python train.py --vocab_size=8192 --init_std_qkv=0.022 --optimizer="muon" --max_grad_norm=1.0 --decay_shape="linear" --max_seq_len=1024
Below are experts of layer 8 (counted from 0) of a mixture-of-experts language model. Rows are named router (the router's row for the expert), gate (a neuron's input weights, with its number), up (a neuron's input weights, with its number) and show model dimensions 128-255. Each number is 128 + 32 x the weight over its row's rms, rounded and kept within 0 to 255.
Before each expert's rows: a language model's description of what the expert responds to. This comes from a sample of Wikipedia text that the model never trained on.

# expert 11
Career and event nouns and verbs in biographies after his, a or was, such as debut, died, work, election, Minister.
router [135 157 143 127 115 127 129 148  87 137 129 139 118 112 177  58 154 153 126 100 100 109 132 142 143 105 134 111 167 180  80 201 132 138 198 115 159  98 115 144 121 143 101 122 177  97 162  74 148 122  62 121 179  79 120  94 113 136 135 120  79 145 120  76 100 140 143  78 153 101 151 203 105 174 107 133 110 196 153 134 134  98 112 129  92 101 160 196 161 130 146 158  82 181 120 114  99  79 121 143 103 131 116  76 107  96 133  75  92 180 118  95 103 159 113 118 150 124 131 163 166 133 148 138 167  72  97  93]
gate0 [141  91 131 200 111 117 190 140 130  91 149 110 126 134 128  59 140  44  68 122 122 117 135 158 161 160 108 168 103 192 108 120 199  99 108 125 103 118 149 158  46 139  83 108 126 108 150 106 122 101 152  97 142 114 119 117 140  77 128 151 124 135 118 129 163 153 140  89 153  93 111 125 147 143 122 170 138  85 105 112 175  87 192 154 149  97 106 122  45 160 174 117 133 119  86 164 117 106 115 111 189  95  64 128 173 109 184 131 133 156 129 198 155 160 128 125 139 103  71  98 158 171 155 115 117 148 135 169]
up0 [120 134  73 158 115 193  87  64 129 164 144 167  84 120 166 139 144  32 203 143 105 142  57 188  98  96 150 126 139 144 124 116  75  72 156 132 123 158 163  59 158 128 131 161 113  94 101  82 182 124 134 180  72 148 152 112 133 131 116 127 111 162 147  99 104 157 149  98 189 108 124 119 163 133 139 129 124 151 149 110 133 144 120 102  78 146 140  59 111 153 177 130 126  85 139 148 100 139 128 154  67 128  99 135 121 104 124 101 145  25 157  87 112 118 112  76 128 157 152 143 155 112 175 154  87  93 130 166]
gate1 [ 90 144 135 170 161 186  64 148 141 139 169 102 104 139 161 141 133 150 114 143  76  88 114 145 107 122  67 163 119 183 161 147 154  72 167 121  91 158 123 127 143 112 103 159 120 116 115  81 128  93 147  88 130 144 102 108  86 138 183 145 153  85  21  67 131 147 109  75 131  91 134 137  66  69 111  99 124 126 133 171 151 167 108 154 159  51  76 102 117 150 104 116  90 164 146 141 126 163 138 115 148 138 139 145 140 113  96 211 153 179 150 117 160  90  85 157 138 133 143 123 111 187 200 169 196 155  97  95]
up1 [156 133 124  74 106 118 118 118 108 106 111 152 171 132 123 131 102  69 121 163 136 128 153 158 143 110 167 129 100  66  97 191 115 146 138 173 156  67 100 139  66  95 126 147 116  87  61 116 151 174 147 125 124  70 131 113 127 130 100 111 106 159 147 125  99 125 160 165 134 112 157  73 102  88 167 137 118 197 167 124 117 134 167  71 114 132 144 113 113 125 106  79 142 123  89 125 174 138 153 155 113 190 152 134 155 114 107 109 122 112  66 134 106 140 107 141 113  66  86  76 157 158 120  84  59  97 155 138]
gate2 [114 118 104 166 111 169 111 120  74  37 155 133 140 125 134 173 112 190 155 126 154 114 160 146 122 154 132 117 164 176 152 126 101  80 132  87  97 127 141 140 107 157 185  85 146 173 129 138 147 136 156 180 115 141 122 118 115 133 106 133 139 169 109 105 154 129 152 108 142 101  74 139 156 101 142 160 100 153  87 167 176 140 130 123 157 130  97 175 109 132 188 129 105 110  84 100 100 123  92 203 111 100 151 161 170  81 152 183  82 150 111 117 150 121 126 143 165 128 175 127 100 108 113 160 130 206 161 130]
up2 [167  90  99 118 145 110 164 159 108 126 120 147 145 151 119  96 168 100 135 136 107 112 131  73 154 145  92 146  95 156 199 137 178 121 111 134 147 114  99 127 181 159 129 129  96 111 145 147 181 129 111  86 156 179  87  85 133 113  79  96  92 102  92 103 220  85  98 147 118 147 122 129  67 129  77  90 153  51  88 121 138 103 175 164 103 155 124  89 134 122 115 101 135 136 113 131 149 184 124  57 101 136 151 101  90 101 108  83 207 151 149 156 133  84 160 113  84 158 119 159 108 104 148 109 194 143 177  51]
gate3 [122 102 129 168 158 133 107  87 117  93 117 103 121  92 133 153 139  71  65 102 174  95 192  79 113 170 131 159 124 149 108 143 144  68 146 124 145 173  74  86 126 132  71 135 128 106 164 218 153 123 150 150 131 144  60 211 166 177 146 122 152 128 126 126 158 140  87  88 109  62 145 100 134 129 153 121 146 141 120 148  97 104 119 180 171 121 157 137 112 148 156 196 125 118 129  95 115 184  95 163 164 133 100 131 159  51 105 148 120 130 104 130  89 118 134 150 114 105  61 165 130 127 114 160 163 176 196 103]
up3 [ 98 120 192  90 143  81 150 125 144 198 184  95  61 168 113 145  98 165 131 141 132 204 116 171  88  56 153 122 130 169  52 107 111 121  96 109 141  78 171 112 110 124 164  93 126 102  73  83 173 109  84 119 147 163 163 125  54 141 110 124 139 131 110 132 124 108 161 125  99 108 134 142 124 126 144 128 150 157 129 112 161 177 131 130 171 123 110 124 172 118 129 100 137 173  74  96 111 108  99 124 117 125 158 131 119 123 162 148 115 108 160 181 150  93 107 119 139 142 143  64 204 141 109  73 109 128  83  90]

# expert 3
Prepositions, conjunctions and auxiliaries in running prose, usually before an article, such as of, in, to, was, for, with.
router [123 131 172  55 101 106 181 184 200 149 123 137 198 121 165 102 117 112 158 109 106  63 148 209 143  87 199  97 160 158  70 186 106 156 149  95 162 128 114 157 160 148  83 109 136  90 185 113 141 126  73 138 130  85 116  88 148 156 141 111  79 131  71  57  98 166 162  82  96 153 166 157 102 158 108 137 119 178 132 132 117 122 103 107 110 104 138 174 105 113 146 145  87 162  83  91 135  77 141 123 128 140 119 181 104  74 112 166 103 164 107  65  97 139 131 109 153 129 141 170 163 132 125 164 136  95 123  91]
gate0 [107 185  99 117 101 128 129 130  97  58 100 194 130  98 158  64 103 118 144 137 132 131 142  81 119  80  98 132 118 124 154 150 101 112 104 148 179 120 146 115 182  91 150 153 124 125 156 150 143 139 154 148  82 143 137 127 102 155 133 182 108 187  95 119  79 122 139 148 167 119  38  95 139 110 164  87 152 163 155  88 100  95 153  88 131 131 189 158 186 144 168 149 128 145 112 142 146 136 110 100 112 112  91 126 127 146 135 139 160 141 126  99 196 123 153  76  53 120 151  93 135 146  79 134 124 145 118 200]
up0 [180 166 123 160 107  99 106 150  72 123 148 183 145 150 122 106 108 150  94 130 146 161 149 117 112 121 113 139 142  77 163 119 134  99 172 106 158 191 132 116 108 107 115 143 116 106 155 115  95  79  71  86 134  64 109 123 185 157 102  90 147 133 153 174 199 163  53 100 148 195 113 169  82 116 153 116 159 117 161 101 143 119 159  80  91 100 149 113 159 119  91 169 126 124  99 141  47 148 231 140 109  77 126 109 134 120 127  47 197 103 128  71 119 100 136  84 132 172  95 120 114 110 179 177 127 102 147 144]
gate1 [117 122 141 182 136 103  73 151 106  93 189 113 147 121 177 145 148 128 112 143 173 131 130 139 105 174  83 126 147 149 120 112  78 104 139 132 113 123 136 157 115 134  73 135 113 160  85 124 110 161 147 107 105 113 149 134  94  63  90 175 109 152 103 129 144  62  98 178 194 124 125 194 139 148 151 165 162  93 153 108 138 149  78 127 119 193 106  89 115 102 115 103 144 143 101 166 144 120  98 141 126  95 127 178 109 155 127 161  80 121 168 103  99 141  55  87  91 113 147 188 105 136 115 159 117 185  94 154]
up1 [116 152 145 120 117  81 168 131 121 149 136 116 132  90 196 178  56 165 115 161 124 132 120 109 119 145 117 116  55  90 124 120 178 153 105  66 125 116 161 102 133 119 114 131 114 143 102 128 140 131 109 159 171 169 118 141 175 194 144 141 127  82 153  93 145 134  93  74 133  81 182  99 161  57 107 120 135 105 134 109 150 117 121 144 119 113 122 178 153 114 102 114 128 144 111 114 152 137 168 157 152 166 183  88 150  69 132 199 139 119 105 108 160 138 111 117 100 179 159 143 162 114  54  83 144 114 110  92]
gate2 [167 168 126 125 109 139  93 155  80 139 140 109 170 128 163 148 167 122 117 167 122 167 199 128 143 132 126 105  98 121 143  74 115 139 148  39  96 166 156 151 133 155  42 145  81 165  80 101 135 128 169 116 128 122 149  77 117 137 185 108 108 116 140 123 104 128  82 134 137 116  96 101 174 103  90 136 131 121 194 130 170 138 115 154 105 111  85  99 102 149 138 143 124 121 101 112 142 122 170 140 148 134 130  90  86 108 100 148 152 121 156 103 177 139 129 186 126 185 158 164 135  60 173 115 148  90 108 112]
up2 [ 60 129 119 121 138 141 123 139  79  95 132 106  82 115 120  73 118 161 174 140  89  80  68 145 150 158 118 131 133 206 110 122 107 152 120 172 122 100 102 124 131 141 112 109 109  88 108 105 115 149  71  81 132 142 100 161  96 117 111 182 144 143 117 135 145 166 153 180 122  95 130 132  83 137 131 175  95 117 108  82 125 180 155  98 169 115  99 175 152  96 146 105 118 100 148 133 103 113 153 110 109  90 133 122 110 128 145 101 107 145 126 136 121  81 175 114 124 136 123 155 169 113 119 159  96  74 154 131]
gate3 [165 101 202 145 106 102 159 112 135 118 210 162 121 213 139  90 105  92 105 103  57 232 125 157 174 123 135  94 149 119 122 102 116 115 127 123 149 143 128 166 171 100 165 158 120 136 156  64  83  99 169 109 135 120 132 140 152 106 221  62 130 126 169 134 175 166  68 145 144 170 140 148 117 110 164 159 156 153  97 143 165  88 171 119 102 167  88 115 108 154 131 139  84 101 111 103  86  81 149  70 102 131  91 182 139 154  83 159 126 129  94 130 104 158 218 141 157 121 135 129 138 148 137  80  91 119 131 187]
up3 [137 146 116 133 122 117 143 219  90 123 140  54 136  95 102 113  69 138 131 166 155 108 104 178 117 159 137 147 129 109 113 135 151 123 109 114 135  89  89 102 129 181  66 111 127  76  85 164 100 171 136 139 137 104 101 180 124 143 128 152 139  99 155 118 101  93 115 162 190 172 148 140 125 154 126 156  97 140 101 123 126  88 121 110 128  90 175 157 106 118 171 141 128  95 141  95  96 135 192 164 141 122 216  73 129 148 154 127 113 186 176 167 171 122  95 160 157 140 127  99 127  49 130 137 154  97 159 119]

# expert 1
Line breaks, list dashes, pipes, colons and field words in infoboxes and lists, such as Preceded by:, Born:, coordinates, °.
router [164 128  76 138 140  92 118 160 134 100 157  79 159 159 155 136 113 153 160 112 137  92 124 112 158 136 111 104 135  93 150 133 121 121 175  96 141 139  98 117 113 110 110  74 179 110 132 148 109  91 156 139 165 123  96  82 140 143 135 132  82  88  49  82 104 129 119 117  93 116 155 123 118 121  99 119 112 180 204 133 157 119 132 110 119 122 103 165 135  71 153 179  97 143 121 142 104  98 135 129  97 115  92 139 154 116 142 155  83 144  68  92  79 193 130  82 176 182 143 135 157 109 112 152  72  97 163 118]
gate0 [127  84  76  98 147 126  96  96 168 142 118  75 114 109  99 126 119 128 179 113 137 162 134 197 104 158 137 189 134 112 163 136 127 158 154 100 155 125 134 120  99 133 128 143 137 138 150 113 142 196 102 141 172 152 173  77 140  75 117 132 154 124 152  75 107 158  74  98 101  71 159 131 149  89 154 151 126 124  87 128 181 157 142 143  72 102 123 132 137  68  36 154 144 133  99  78 129 116 146 104  84 137 137 113  84 154  85 176 144 191 180  91 119 157  97 128 152 156 198 140 155 154 144 177 131 170 123 152]
up0 [127  72 153 163  67 128 133 125 138 146 129 133 189 153 140 124 145 174  94 169 135  82 104 104 201 138 120 121  93 149 181 122 219 131 101 157  57 131 148 117 121 179 130 147 134 129 159 129 126  96 132 115 172 111 152 161 121 121 134 121 179  82 121 134 123 139 150  82 146 116 125  98 109 142 163 127 176  74 109  81 121 122 159 127 138 116 100 149  72 200 139 192 175 123 173 187 147  96  88 139 145  79 108 194 141 166 143 108 120 119 153 136 184 175 187  40 186 119 162 166  98 160 116 199 155 171 123 133]
gate1 [ 88 153 127 142 128 131 120 137 158 166 119 136 146 122 123  72  89 110 181 206 128 155  91 142 102 118 128 158 143 142 152  96  78  81 135 118 116 164 108 112  77 111 194 199 109 116 164 163 135  94 137 166 119  94 130 108 128 106 166 135 129 111 113 179 157 103 147 116 143 123 119  99 153 190 181  74 118 120 156 110 123 105  60 150 148 103 134 100 160 126 124 110 123 169 100  96  99  69  84 143 114 129 122 120 131 106 155 117  68  87 181 105 155 119 126 138 153  65  87 147 111  58 127 117  27 131 144  85]
up1 [ 92  86  96 102 173 123 130 110 144 122 125 134 142 106 129 149 136 103 122  91 116 107  93 148 122 132 103 142  94 114 149 124 113 135 102 134 102  80 129 160 100 130 115 109 142 142 169  84 202 121 124 115 168 160  93 171 184 112 126 173 143  96 108 123 129 125 122 152 128 130 101 105 112 158 110  97 104 124 123 188 164 115 117 136 131  78 134 183 110 134 159 139 144  72 131  90 146 172 134 120 130  95  63  91 104  96  89 114 195 204 120  77 118  73 192 126 101 109 158  55 101 181 125 181 140 135 119  91]
gate2 [105 114  65 130  72 155 196 161  48 167 162  95 145  89 135 101 137 102  99 129 173 156 146 146  87 134 115 116 130 125  89 147 135 112 143 139 128 158 121 171  61 154 122 148 112 191 151 128 114 111 132 111 111 140 107 101 113  93 156 185 148 152 115 156 169 174 179 137 196 116 108 104 213 142 116 162 137 139 112 107 142 122 141  82 128 183 169 186 145  89 155 131 124 225 150  98 102 131 154 127 127 182  65 136 170  76  92  70 121  85 133 125 121 164 107 138  73 178 143  75 116 117 135 161 128  97 188  98]
up2 [173 176 128 149 164  78 130 121 105 133 121 142 160 110 149 135 128 177 113 177 185  69 142 106  98 149 145  63 103 128 155 118 135 139 117 121 120 187 125 157 110 149 116 163  92 117 171 173 108 139 106 113 172  44  91 153 106  91  78 113 106 107 122 130 118 156 117  95 171 151  87 120  90 165 171 187 138 100 125 163 152 169 147 113  89 170 142 200 105 129 102 105  77 123 139 109 140 124 141 122 122 153 200 110 122 136 111 171  87 117 121 130 136 173  97  61 145  95 129  98 135 109 140  94 135 167 177  62]
gate3 [104 135 127 107 126  85 168 133 151  87 163 145 159 172 126 125 121 127 103 111 172 177  79 121  87 146 113 107 123 143 152 112 108 117 117 116 115 126 118  91 147 140 146 162  11 133 168 128 145 173 154 130 172  66  89 129  90 133  82 163 117 109 105  76 153  78 155 150 203 124 153 141 107 207  73  87 137 119 139 151 156 125 152  87 125 176 104 139 125 129  81 133 149 142 127 121  88 107 148 207  92 104 141  99 105 103 124 108 133  99 119 130 132 200 142 160 138  84 117 146 161 138 176 104 139 172 123 109]
up3 [171 165 134 116 104 132 181 132 142 142 112 106 127 127 103  68  90 137  76  98 155  95 142 107 172 146 120 157 185  79 172  74  76 109  83 157 192 152 201 119 124 176 125 172 143 158 100 127 103 108 127 163 135 177 116 165 136 125  87 121  96 111  81 104 146 111 131 138 167 127 129  74  86 153  97 124 173 168 170 166 178 220 151 118 126 152 119 146 182 161 176 184 126 115  86 118 119 184 114 129 158 178 148 135 150 121 135 150  66 143 108 187 121 104 119 137  63 132 108 108 145 129 208  95 148 162 107 155]